Experts of a small language model.
Size: width 384, vocabulary 8192, 45.4M parameters.
Below are experts of layer 9 (counted from 0) of a mixture-of-experts language model. Rows are named router (the router's row for the expert), down (a neuron's output weights, with its number) and show model dimensions 192-287. Each number is 128 + 32 x the weight over its row's rms, rounded and kept within 0 to 255. Numbers have three digits each.
After each expert's rows: "comes before" lists some tokens at least twice as common just after its tokens as in all text. This comes from a sample of Wikipedia text that the model never trained on. Tokens count by the router's weight.

# expert 1
router:167106161125154096096116086150099111173091145134141061154156091130122137085110146121068091091150143167131111181135182156152150161126108107136172116110140147130114083118089162108125122150123118121081113133141148116158104079087177133125115130161115096121094086103096096136121187151155109150
down0:147146101088170183171133158045159203148108116097192147151123145119112092126121102099155141106111105157156135121096072127168129110099101077123114096133111093048165126152185167140141164176081110128196095144123196102060146152114129135113123130118131113128170077089123121149119078113128153114
down1:113051119058084116137127126147112162123201121130177109152144115143135101102116117118077130102181129142150105092101179208145103143123155127187056128135204104168133129170113128150133135160126215173174116098099115131113096124136145079141153165146153176172111119105162170142126111123144176164
down2:130103101103151152144125104059091168144112087148125106119163051112150065148085125179141140169128087118182105153110104184125135160106184121163143158123137159115203133120074139169124121155119120114132105106119121157142155192131147172142069106123147166161105140096157086090097189131165174161
down3:128129141140165120180106111169167112074129163094129112176059109082174151111135122123138157074089138155067157167129110173128120170089180142141106131127095095102091149117088079117134101089162075129138137127131114202108170175075107170139141176128146103126092151132139158121134122058114164169
comes before: "| ", "-", "|", "1", "The", "2"

# expert 11
router:146085105123150170123087101067141128151057160193133100103094171141174137061126124182142106140131130189091106166177128156127174109131145131145152113120143118154133083167025099073118101126177141081107099130128152116190139105127128141166131096125164092099141197105105128088093130140165044144
down1:097148142189178006160151108144123179107177133123174120163148155124096083075150093109160153137113106129181111178126108165188117158127131103123202141194119154100153148133124162129175139095100113131111119134132118168172145126132164076112131109111082090133149093128120106116183141126190136161
down2:171112097108095128140158120143113114137110115145095135144120122116161120138059125108078192169129173135097098114112184130107129168138174159110167170120144136147149147111208132139107129136125137152152095092148118136166122210074086175141132040097149104100136081091174113144159063136082103123
down3:113120104125164112135102151099109171113112128102120126109161070096150082136098073172110074160066132109176142136117137139135126095082135158137151112103143110160152178129012149124137117103126183161160176119129156157190165064155127118089150075137107148177149113159139162146154092107093122141
down4:134137099095088093083175155138151148122140125135099100152149166105085127077122115094139135142138121153145113120151130073206160166157154142137077133125127146110123080113103136128124094102131131118138179155155140081199098121085086104109174110148120140084068145077126146117142146112095127126
comes before: " | ", ".", "–", " |", ",", ", "

# expert 22
router:150080118120168114133096122112143122155111145135138135125124115151103147102091135200141108107170155179154091145139158133151111098180159119148134151112134137163084154105084130126132105121125107079129062070133141141131090091123123125084134113131196096061113145113130082114135165131106054190
down1:141098127106112064070125141186118068136092135148042144173133117122113119133157108134133111080123107156092143080190087104160099029193153124171088126155159081182086136130125163144148110100159178177141117158128110127109156116197100157081140078129143130107138158174107073136130089171138063121
down2:082150145108125162131167120127170116123103124159118200140134125062141116076123142189099106140115162145132118159167134235160136146093183156135121151097116100109151106157086148126090120147159051135150130109088112121182133149098156138138105094150127075140107101132134174107167101088129138146
down3:184131115125118125089112172120093125124091106085104059120151131125143107146119112212106096103118163145158073130171078120137093142156097086202072156131127096092118110117110154096160138134065174119153113147151090111199107090158126085115077100126101106111108063080106112159166126103084109155
down4:109133053091156094129152177130148128131080099113116105135190084063107152126125131147140158145098123109112113091173124122102098060125130141143133100134127113067117144085123189136111123145142111100139137158153144143076132109125131090133135150146125115104146118093155145194090165103160133110
comes before: "\n", "\n\n", "1", ", ", "2", " |"

# expert 6
router:153120099093134146116143178125120146180175211140160075128089073096124110119109097154157173154133153162159074197180180125169160108158098134078144140125169085106092146129063117116125114139146102111107068107138157129163067096113160133129085101157113114109132160103062097119142087084108102103
down0:095110147106134115156086165119149188105111124129156082117120112083148076130105075147131130121158158130168139103062111115127114155074046126147102166145121144152128180138162064099149172136138124137144112087076144111135082127116130144146102186138121117138068140058108101152161130151146140161
down1:110109103120164117112116145180139148141089101099144165174172229136125178068106090137118133091160162061131064095167117133123145154102184093165129128140147104066109085112178129119101111098108168106101147140146109146087161137116138150175143071142111170129146102184198148163152128135127078118
down2:161199149161147123170193109092153127087064100157136117153138110114166148109153134116108124156108088087100113120154133135114103146151146124191134071122162140170104128138074094142128101109142175101139154140129160081140100155127112078067109167109157147076132158138110102188161176121115109162
down3:175150131141145058149098118133188112117136094094084155120116138155089071092126106126099147082089126090107115116099107153139145132148147160108164143115102131046130101109160097113092163155175074163108153176073166154143139211124131063195132183184124128155125071187085191149132102123113113127
comes before: "0", "The", "1", " | ", "3", "2"

# expert 13
router:110106161121172109109118082146160145166116159135121139107084114086125107098133126163081064154179183160130141118094173126127122095135124144126186170131162133128138134122064137112162123149148082132101120120115140140205062081113180107137079159143196154105155101134095125138155107109135112120
down0:090122152122119108131134095125125101112137067209193154175193168096148170159106116132156179101168134109059181094107172162143108175139077097127133165150131138143073132116070146174117110091137184134112157118104084133127207155089167120137127118102128115110089163126205065116081164074144118126
down1:114143141187075142144090146123118150086152130118163104112117128182119111121138100140129138088162120134037174117154136157038130115128105173123102162107122171123143115082164143125104097102143118170026070078115111118122155099108103137177177140086132114154175047116149115147119195133115056178
down2:175119145074093111069116105111166151087101190019097126077148162144131115163177133134131085112128117140109050127162133134125171112107124089132089156153064172069111179134139153117105098137166147118114096167089107120181144094128113155135117157107099095155133120144137058161099092150181134105
down3:121130218162137129111171117122121130114163165104144086156140088126131108129155093127080086145117131149092130100114106170084117140098099077156128082152098167106099182126070205153146184120069085103145109093097108085092107125119070120165143119112171074118161154115177156173167189103183151093
comes before: "1", "2", "0", "3", "4", "5"

# expert 19
router:117144076154147126103091078068156113175138151128151110084080153125136132041098149165095103128156163183124077179160110122111115105118122143164164138151122092116128061152084110100148079142164114096095102148090136117211128149113105128106134055153139118118133152102152129114100158150140030148
down0:052131119147131123176144099161164155147151141186112149147133144180045092115165138093127147181176074076126041089081077176127115126138099135141097099165118115125177098136145120148151124100156130136120128132136136100119123093130140124078159143097112087095058155107131181122132188143107153091
down1:123145117153133112150159129101180104111137166126036114137122085108087083109127138166164138151084144104166110141177062162117110110141146098157121145083108092113169159085184174105111112153128117143141164094162138169128134100182156103147080175119119067077121103120155202081169125152188104171
down2:183097140099118117043132130104204156035105135128092098145092121108050137168126117120144131135087142091164088144073178143127107101142142111163101153067104099102143112088054111079117139140145110127115124111172095171101083154129096145125129117191144152094040145125110124184121138115115094111
down3:129116086115134085144121131180115178109116115129163156106067171114137090092113156167129128171131217170191142224070149183146143126105128149099166164163134151087105095148094146110155115164153113119139171132143125109107101146124119062141106108105140118129167107127163107121165147107091163151
comes before: " | ", ".", "–", ",", "; ", " |"